python train.py --n_layer=9 --d_model=160 --n_experts=64 --experts_per_token=2 --d_expert=192 --d_shared_expert=192 --activation="squared_relu" --moe_layers=[1, 2, 3, 4, 5, 6, 7, 8] --router_score="softmax" --normalize_top_k=false --routed_scale=15.2 --balance_loss=0.00438 --balance_bias=false --router_z_loss=0.0001 --shared_expert_gate=true --init_std_router=0.025 --lr_router=0.00071 --vocab_size=13108 --norm="rmsnorm" --norm_eps=1e-05 --tie_embeddings=false --optimizer="soap_variant" --lr=0.00349 --beta1=0.95 --beta2=0.95 --grad_clip=2.0 --batch_tokens=[65536, 131072, 262144] --seq_len=2048 --train_tokens=763500000 --steps=4909 --dataset="wikipedia_en"
Below are experts of layer 5 (counted from 0) of a mixture-of-experts language model. Rows are named up (a neuron's input weights, with its number) and show model dimensions 0-159. Each number is 500 + 40 x the weight over its row's rms, rounded and kept within 0 to 999. Numbers have three digits each.
Before each expert's rows: a language model's description of what the expert responds to; "gets" lists some tokens that make up at least twice as much of what it gets as of all text. This comes from a sample of Wikipedia text that the model never trained on. Tokens count by the router's weight.

# expert 39
Description: Forms of be and have right after the subject, mostly is and was, as in It is located, Agriculture is.
gets: " was", " is", " were", " are", " be", " has"
up0:548475536504587488471480527571507559540473441467489450500508437506468502492421503558492475523546471477534501567515528540474468525476509522607432486465523458533523449502452455522563580454446526499537511458467468444480484486493449491540488547547488475551549559463511485468550491513508499467440505467488515453519512493424506532538426484476483533452501611536587537544549571481484550417475476501530532539494521446493431444467509567508508443475443551491465492508526482533539446513553557

# expert 41
Description: Ordinal and ranking words like first, second, 2nd, final, top, best, next, often before season, place, round.
gets: " first", "th", " second", " one", " final", " last"
up0:543509470556526525487444494521549480493509415528518485433527433574432529543542489486535541475458562528556466494483476531440468508511536491506546539495533410449508513557506568493546512515515616462502523518466491517472369509519547448485461553490517525589475500508514429516513490483431485536508480453470476464457507477458508502521552505551543450511545499475539489487505480381452469459529485534483515534504509570400473551550492484534495494414471539521562466515535492478511492500575513

# expert 8
Description: Digits and number pieces in tables, election results, census percentages and coordinates, such as 46,078, 62.59%, 3.1%.
gets: "0", "1", "2", "3", "5", "4"
up0:440463545452526571588559489451548459536497530503462565526510550524452442464522503486569531520517452544507509521557510475454466551441484474535460518475497536515571495435547573527534414492537546473499581489501512532489490448516440530501545535450570535487537517504541487539476512517495471513528511544505513487495560503491518519505528478490495518478572489460511404485467518505507506393451556595535500497545413471432509524523542567474458515514475495463506538557569555396458497487497498

# expert 12
Description: Prepositions following verbs, nouns or participles and starting a phrase, such as for, in, among, during, regarding, between.
gets: " for", " in", " of", " to", " on", " with"
up0:476498412524430547485498563516429535453516527510483525486511573528530479513523459567496546517405498457495537482442486456500466498467455532484504464511544477568527461507544494499495549492472488506489474500462476515524465471494499522436460552361454479537495544526478500464444487467425420578514467547523526490454463528541461427500512566509496507608510513538435478486538477546496529478468529549506433532498493469494424488516590519509453476543500573572485497455495554458459529573465482

# expert 25
Description: Consonant-cluster pieces inside words and names, such as th, ch, st, nd, rd in Melanchthon, priesthood, and ordinals like 20th or 3rd.
gets: "th", "ch", "st", "b", " Ch", "d"
up0:520418483453500557519466509516498485500453518493433457498432464549426479516475472469476578496419464520528506491464547541556500486481507466439535527476476534486531545570512533518533500594493488473434441593467473497483472475485469465549399442476464484455547539517473541466565478494459482546538510530496641546464581521479511485494519480520515527502548475517495477490506444505470478473562524501545528467511406494450535458588506491471496473478489425482463512482463528480554559533534573

# expert 60
Description: Prepositions and conjunctions opening clauses or sentences after commas or periods, such as by, when, after, under, while, until, However.
gets: " by", " with", " after", " to", " of", " that"
up0:492536467478549506457401497534501473429494518480516528542508504505427515499526432550481559517498491517436515551501574445442500535509404522490532481550551468529519535481436532529474521468490514570512532556457536477510453487543489538493565552569550529536494466414537531447525510441560457522495443539527491460473425511500480421484589464518492449482441469510510500542437490556519512648505521492536530543510528489471437565505502520504528500532488477497542534509452513514449450493427490

# expert 1
Description: Verbs and verb endings after a subject, often before a that-clause or complement, such as feels, argues, is, as, says.
gets: " is", " as", " be", "s", " are", " was"
up0:469434486468543463484516458545454517491457502430543489568566500515460543461524510477515496517516551464445518559475436488529490458574452468498483507457528478588439489540395480495468471517526527598519523465493444497498456513507476474538476545448492504571589524445545528496469481493506434565501507420498497511460493571556462504478524559444476465435458556511418535453449539504413504532489525547479466514528512532449487474504532572443485375486514505517475490498520530496528539470511503